Experts of a small language model: a variant of Muon for the experts, 4176 steps.
Below are experts of layer 3 (counted from 0) of a mixture-of-experts language model. Rows are named router (the router's row for the expert), gate (a neuron's input weights, with its number), up (a neuron's input weights, with its number) and show model dimensions 0-63. Each number is 128 + 24 x the weight over its row's rms, rounded and kept within 0 to 255.
Before each expert's rows: a language model's description of what the expert responds to; "gets" lists some tokens that make up at least twice as much of what it gets as of all text. This comes from a sample of Wikipedia text that the model never trained on. Tokens count by the router's weight.

# expert 6
What it handles: Past-tense endings
gets: "ed", "d", ".", "ated", " up", "ted"
router [154 125 149 142  84 175  98  98 123 167 140 133  69  75 132 157 114 151 174 119 118 143 138 144 142 104 134  81 152 116 155 126 132 100 130 120  93  89 167 114 164 114 108 124 140  97 131 103  89 104  95 115 105 178 126 114 124 140 109 159 113 145 154 125]
gate0 [177 147 119 113 116 118 126  86 126 156 152 124  83 122 126 109 139  93 142 120  97 123 155 140 162 104 143  74 200 103 173 142 103 116  97 136  96  98 166 175 143  90  97 153 148 136 136 117 108 139 147 130 127 146  95 116 118 163 121 160  93 105 150 112]
up0 [ 77 117 133 154 123 132 145 159 122 141 145 148 131 152 120 159 133 146 110 170  85 137 138  85 166 148 110  90 122 164 115 142 114 113 104 151 162 177 102 119 114 161 148 119 106  99 109 160 129 115 103 127 159 111 103 154  94 134 109 106 107 123  63 130]
gate1 [ 97 148  97 111  63 102 113  98 133 155 134 138  90  94 148 122 100 132 133  95 108 111 107 125 132 138 140 141 124 128 157 106 106  88 145 129 120 127  94  98 124 122  89 148 125 119 135 179 150 117 123 143 129 146 149  47 163  98 147 143 155 125 126 130]
up1 [146 121 101 115 156 133 123 152 114 118 167 108 134 141 125 138 105  87 132 110 130  88  90 129  82 101  80 144 132 131 123 105 162 143 155 163 103 163 139 111 107 108 121 130 172 143 111 112 102  98  56  82 125 154 126 155 136 140 131 169 125 121  98 150]
gate2 [116 108 146 170 140 163  88 163 137  89 134 123 119 118 156 154 154 166 108 119 130 130 121  90 125  69 115 113 140 122 171 143 111 146 137 169  97 123 118 113 132 111 105 142 175 114 124 138 118 109 145 157 140 163 137 144 100 111 138 166 175  80 116 151]
up2 [110 158  95 117 100 139 105 174  97 103  81 197 127 118 109 129 163 127 157 131 134 117 122  81 176 142 121 131 162 136 126 121 130 152 149 157 123 156 118 123 115 134 136 156 149 130 143 119 130 132 178 136  95  93 120  98 169  95 100  89 165 154  79 134]
gate3 [119 129  90 140 137 163 124 152 147 115 143  92 160 109  96 161 151 154 131 133 186 137 121 115 131 149 110  80 108 103 167 100 146 170 159 132  87 126 120 135 137  89 101 112 143  77 134 123 101 138 139 123 122 155 137 114 117 127 109 119 103 114  74 153]
up3 [112 110  97 114 126 105 109  79 125 117 124 116  92 108 128 179  91 125 108  83 152 103 114 133 122 124 140  93 103 183 152 124 112 133 146 108 145 101 163 136 115 134  98 184 148 114 172 123 130 139 153 127 145 174 135 116 145 132 128 157 131  93 142 128]
gate4 [126 121 135 121 104 171 149  68 105 120 134 105  94 148 176 158 108 148 109 148 145 128 105 119 144  88 139 142 112 158 165 172 106 107 152 131 120 133 113  88 150 137  82 123 145 131 115 143 173 124 109 145 107 144 113 108 136 160 121 115 141 173  98 138]
up4 [ 69 150 110 125 118 141 111  90 124 125 145 141 159  82 121 106 122 156 117 143 103 177 113 155 116 119 146 164 129 127 125 135 139 118 135  91 114 101 122 162 140 114 169 115  86 101 148  80  96  98 137 118 140 146 146 159 102 134 118  99 134 124 121 149]
gate5 [158 115 122 159 102 172 134 138 142 127 131 158 148 122 124 129 112 150 144 198 132 153 101 120 103 132  95  99 118 141 108 134 160 164 139  94 172 111 126 110 143 165 132 126 107  90  98 109 165  75  99 130 136 132 142 105 148 151 141 150 102 121 167 125]
up5 [142  83  94 167 123 157 141 111 148 132 141 130 133 112 183 141 116  88 149  99 149 169 135 103 163 111 128 120 162 125  99 129 143 142 126 161 101 138 108 142 160 126 119 132 114 137 120  78 112 153 124  82 136 124 108 103 128 107 112 136 130 103 133 123]
gate6 [137 124 144 111  97 137 144 118 129 114 139 102 147 126 152  79 141 127 135 103 148 177 128 155 138 129 135 136 129 159 138 113 151 103 149 100 132 105 128  83 133 103 158  87 153 106 108 115 163 109 106 166 123 138 150 127 130  99 112 131 103 108 128 120]
up6 [125 149 142 153 142  61 128 107 158 141 149 156 146 105 117 145 105 144  69 140 148 118 190 128 120 143 111 145 137  98  89 129 144 114 104 171 134 161 141  98 114 124 124 122 123 112 142 154 126 146 120 187 114  93 129 142 134 143 140 113 145 106 149 166]
gate7 [137 156 141 142 123 108 102 121 111 147 119 143 112 128 132  98 122 123 157 133 109 121 123 170 102 169 110 111 153 131 159 137 105 130 181  97 162 144 137 145 155 115 104 136 136 129  77 127  67 136  99 182 126 161 127 126 131 182  98 143 102 125 128 112]
up7 [133 120 106 115 102 173 107 121 163 125 135 122 171 166 145 127 108 117 132 138  92 116 164 121 115 139 130 131 144 118 146  77 124 150 137 177 143 135 150 143 132 113 131 132 181 128 127 125 153  99 133 115  89 154 150 104 114 164 134 146  88 157 115 142]

# expert 3
What it handles: Capital word-initial letters
gets: " S", " C", " P", " F", " T", " G"
router [158 110 144 155 106 169 129 143 129 126 123 152 121 118 104 162 146 150 170  94 125 144 103 168 151 143 139  95 127 136 135 109 124 141 106 113 109 128 153 118 130 137 106 105 115 143 155 124 140 125  88 113  87 173 120  67  88 128  87 153 181 159 109 145]
gate0 [178 143 144  88  91  74 135 146  98 112 154 153 119 110 153 109 200 124  96 152  86 117 136 130 116 141 128 133 130 147 125 144 141 142 122 135 104 152 130 127 145 158 100  96 118 136 124 115 108  81 103  86  67 115 148 148 135 114  94  93 171 117 140 134]
up0 [134 118 120 170 116 129 154 135 136 126 114  90 122 108 155 126 119 183 123 153 150 129 156 144 122 104 110 154 114 129 174 155 115 117 145 155 186 150 127 149 134  70 132 131 121 132 128 118 136 102 131 145 107 107 147 119 129 141  99 177  82 108 146 113]
gate1 [147 122 100 142 175 151  91 135 165 112  92 133 120 111 142 124 135 135 115 135 155 122 112 141  91 121 138 122 136 129 167 131 107 131 149 125 113 134 136 141 123 153  97 137 126 109 116 104 118 116 182 113 128 154 116  98 122 139  94 108 137 112 135 137]
up1 [148 166 106 102 124 160 114 174 132 126  98 143 133  91 137  74 135 116 149 119 147  93 110 115 131 144 142 152 161 124  95 122 113 133  98 175 108 129  98 144 120 125 132  74 162 122 144 123 115 152  99 114  96 126 123 165 127  84 106 140 132 176 124 103]
gate2 [104 124 145 127 126 109 148 106 114 166 112 155  72 164 173 118 154 117 132 143 146 174 114 112 116 129 158  93  95 147 148 116 144 152 161 102 147 123 103 126  91 142 107 146 141 136 131 141 154 118 154 109 119 115 135 141  95 143 158 149 126 161 143 133]
up2 [126 149  88 115 167  90 115 158 130 134 130 127 114 140 145 147 147 123 121 120  81 133 120 150 156 141  99 150 127 128 142 109 132 135 152 124 172 152 129 160 156 120 111 135 118  98 104 113 154  83 138 112 131 109 146 139 112 163  81 140 142 101 147 101]
gate3 [118 141 184 135 148 142 115 120 118 125 128 158 141 112 131 144 124 132 155 136 140 144 151 147  96 132 118 105 138 102 126 143  97 165 143 109 110 160 167 175 114 113 141 111  90 126 109 133 159 155 153 142 121 115 111 111  81 158 140 139 117 179 140 159]
up3 [154 102  98 126  92  84 155  78 110 148 121 109 130 133 125 127 156 155 129 171 136  94 128 136 158 125 144 133 150 133 131 108  99 149 125 154 116 114  86 173  96 147 119 119 125 139 116 113  68 104 121 145 100 136 126 171  76 146 169  91 101 150 178 136]
gate4 [ 92 141 125 166 136 140 136 193 135 118 139 119  79 146 114 155 118 132 109 161  90 117 116 138  89 140 169 133 160 130 155 105 117 109 161  97 138  92 124 135 145 139 188 109 140 134 148 109 121 133 148 120 173 116 123  94 126 165 100 140 177 166 174 120]
up4 [155 141 131 110 111 152 146 122 143 103 122 135 153 136  94 188 119 132 159 103 112 125 150 167 189  87 128 109 120 108 131 114 109 140 126 123 118 169 131 129 144 113  86 164 118 137 166  98 130 140 153  93  96 178 111 159 145 115 107 128  94 129 131 140]
gate5 [142 187 141 145 122 124 127 100 169 168 181  97 121  99 119 178 131 106 105 104 126  71 155 139 126 132 112 116 124 105 125 145 149 132 145 133 113 122 118 121  93 157  94 124 175 137 108 126 118 137 129 137 127 154 136 106 147 101 115 154 161  97  89 134]
up5 [120 102 140 114 112 124 167 118 119 161 195 142 136  89 139 127  74 149 163 124 118 148 181 136 110 132 172 112 143  99 114 148 193 135 134 136 120 121 126 146  74 142 138 175 142  80 131 146 130 101 158 165 137 141 117 102 136 116 122 109 122 116  90 155]
gate6 [ 87 131 154 119  91 128 112 109 113 102 117 108 129 150 136 112 128 124 162 127 157 176 109 113 187 125 125 145 137 120 142 154 159 152 105 140 116 167 118 123 136 138 159  90 128 172  77 139 158 149 104 146 158 169 108  97 124 115 111 131 155 115  93 139]
up6 [133 119  94 129 104 104 118 155 123 115 159 132 114 130 157  81 143 113 100 138 138 150 166 124 100 128 101 108 172  96 129  79 130 141 158 132 158 148 146 111 130 102 144 140  86 128 121 122 141 139 158 121 117  98 150 138 192 169 125 113 133 103 121  98]
gate7 [116 135 172 153  89 104 127 139 123  99 104  90 130 130 137 127 123 116 138  83 143 147 168 103 110 143  83 107 113 114 129 126 148 175 101  92  88 107 123 123 151 130 125 131 133 139 140  61  49 142 125 112  98 167 168 150 163 133 123 114 154 116 108 139]
up7 [115 118 121 121 151 126 140  79 152 151 139 102 164 115 118 113 131 152 157 169 146 124 102 168  75 115 131 104 146 134 167  87 102 138 129 152 119 139 139 108 117 153  95 151 112 138 163 109 158 100 114 143 148  96 114 104 180 142 131 152 123 106 122 131]

# expert 13
What it handles: Pronouns and auxiliaries
gets: " he", " He", " was", " be", " it", " It"
router [127 104 158 133 135 139 115 143 115 121 150 125  90 124 122 160 136 130 157  96 112 130 134 157 116 145 127 109 123 108 142  67 114 116 119 127 116 113 163 112 123 110 128  98 103 145 136 107 110 141 110  82 117 134 105  91  87 170  98 176 180 163 118 143]
gate0 [111 158 136 142 128 127 124 111 115  87 121 123  79 139 113 127  72 107 163 129 177 141 128 155 124 132 154 102 111 118 149 130 123 128  96 123 123 156 124  88 131 101 129 100 146  85 139 165 106  57 109  94 169 154 120 119  98 143 124 115 157 122 143 125]
up0 [180 133 133 111 134 165 132 156 141 116  79 177 162 150 183 137 166 131 123 137 136  86  96 147 154 126 145 136 127 128 176  91 162 139 157 151 125 135 102 145 143 132 107 103 127 183 165 143 119 132 126 127 164 130 130 119 117 140 158  85 102 176 119 148]
gate1 [161 160 117  90 176 119 134 118 132  88 116 114 132 136 157 150 136 103 108 124 148 153 131 107 130 101 131 116 122 103 103 173 102 105 141  94 106 106 140  98 126 131 133 144  67 107 120 101  84 119 116  91  94 158 141 106 141 117 109 128 110 114 116 144]
up1 [123 142 137 134 162 128 135 137 137 131 113 128 139 141 143 128 116  97 146 106 151 147 151 107 119 127 176 118 135  99 136 116 142 103 194  96 138 118  90 141 120 125 120 137 116  87 131 133  76 165  80  83 128 138  87 100 127 115 129 126 127  97 129 163]
gate2 [115 159 145 140 157 114  94 134 104  75 123 119 139 111 117 158 150 168 154 113 112 116  85 142 127 137 138 159 124 116 177 157 132 109 144 131 104  92 125  89 117 126 144 112 101 154 167 109 147 151  93 127 157 155 122 145 135 176 172 113 142 143 151 148]
up2 [135 120  78 154 123 116 134 181 150 134 109 112 137 118 134 149 186 147 139 140 145 161 150 136 136 146 138 162 172  95  88 128  93 147 122 118  77 148 138 140 103 144 163 115  91  87 140 109 105 112 158 130 121 141 164 141 118 112 107 156  94 123 112 146]
gate3 [ 84 112 164 105 101  97 180 151 171 136 173 104 120 139 106 120 105 147 177 116 140 123 125 126 156 173 142 132 102 117 158  91 116 139 129 156 159 131 165 137 124 134 130 105  98 193  99 129 108 129 144 122 115 121 123 123 108 136 145 105 145 107 186 128]
up3 [152 118 149 171 110 134 140 121 143 139 149 132 118 166 143 160 129 136 129  97  99 111  84  85 121 118 119 126 130 146 117 135 127  95 152 118 121 143 130 158 152 139 106 175 112 162  95 105 178 111 144 120 105 126 128 104 168 104  76 148 143 151 119 109]
gate4 [122 158 136 154 125 138 135  89 139 109  95 115 123 170 101 125 154 134 130 151 126 160 116 114 119 179 118 158  88 100 117  96 150 157 119 142 130 158 149 129 102 135 124 102 130 127 134 135  79 126 107 134 178 114 133 143 113 155 132 112 164 134 152 140]
up4 [ 93 123 138 129 204  83 135 133 112 161 105 166 147 102  76  88 124 118  76 136 143 140 112 121  88 133 103 140 151 151 144  97 145 103 124 156 142 114 174 140 144 110  96 146  98 127 108 138 140 111 125  93  97 119 128 144 148 160 131 116 117  95 145 143]
gate5 [150 113 142 157 164 122 126 121  94 126 131 130 124  99 125 195 157 151 160 114 137 141 143 123 153 144 134 170 154  99 171  91 115 102 129 184 145 111 136 104 113 127 120 118 121 117 171 136 124 181 115 130 130 154  86 120 158 139 113 131 110 127  91 193]
up5 [120 136 131 139 109 169 166 110 112 117 103 149 115 136  99  93 134 119  96 150 140 109 109 100 143  86 113 121 105 150  84 133 162 107 143  65  62 139 151 116 113 125 171 118  98 121  99 133 129 123 125  99 160 138 109 102 152  99 151 122 128 141 114 116]
gate6 [131 142 138 133 135 160 102 158 153 173 131 129 122 134 109 113 109 173 128  97 119 130 139 161 120  88 161 106 131 115 103  87 110 151 129 149 102 137 118  80 152  76 150 156 113 107 134 109  88 103 119  86 130 133 113 131  85 127  85 147 122  82 138 141]
up6 [156 121 102 103 115 132 135 151 127  72 116  76  73 144 139  97  91 135 162  90 107 198 158  92 112  97 138 114 111 135 111 116 146 126 110 173 113 155 138 106 133 106 118 108 127  99  96 101 106  93 119 110 127 126 109 148  93 117 135  88 126 127 122 144]
gate7 [108  95 129 108  88 141 113 128 171 129  91 114 108 103 143 126 114 143 140 138 157 141 131 156 112  74 106 131 154 140 126 126 158 143 156 157 100  94 131  86 150  90 120 147 149  83 124 148 138 147 129 123 151 145 117 146  86 136 145 159  96 180 183 130]
up7 [139 134 123 133  98 148 112 171 163 126 105 143 103 115 126  80 139 128 156 150 172 136 119 169 162  87 114 111 130 135 110 133 176 146 102  97 166 122 131 119 123 108 185  93 147 103 109 108 130 129 153 122 128 131 116 116 135  81 102 153 114 144 115 165]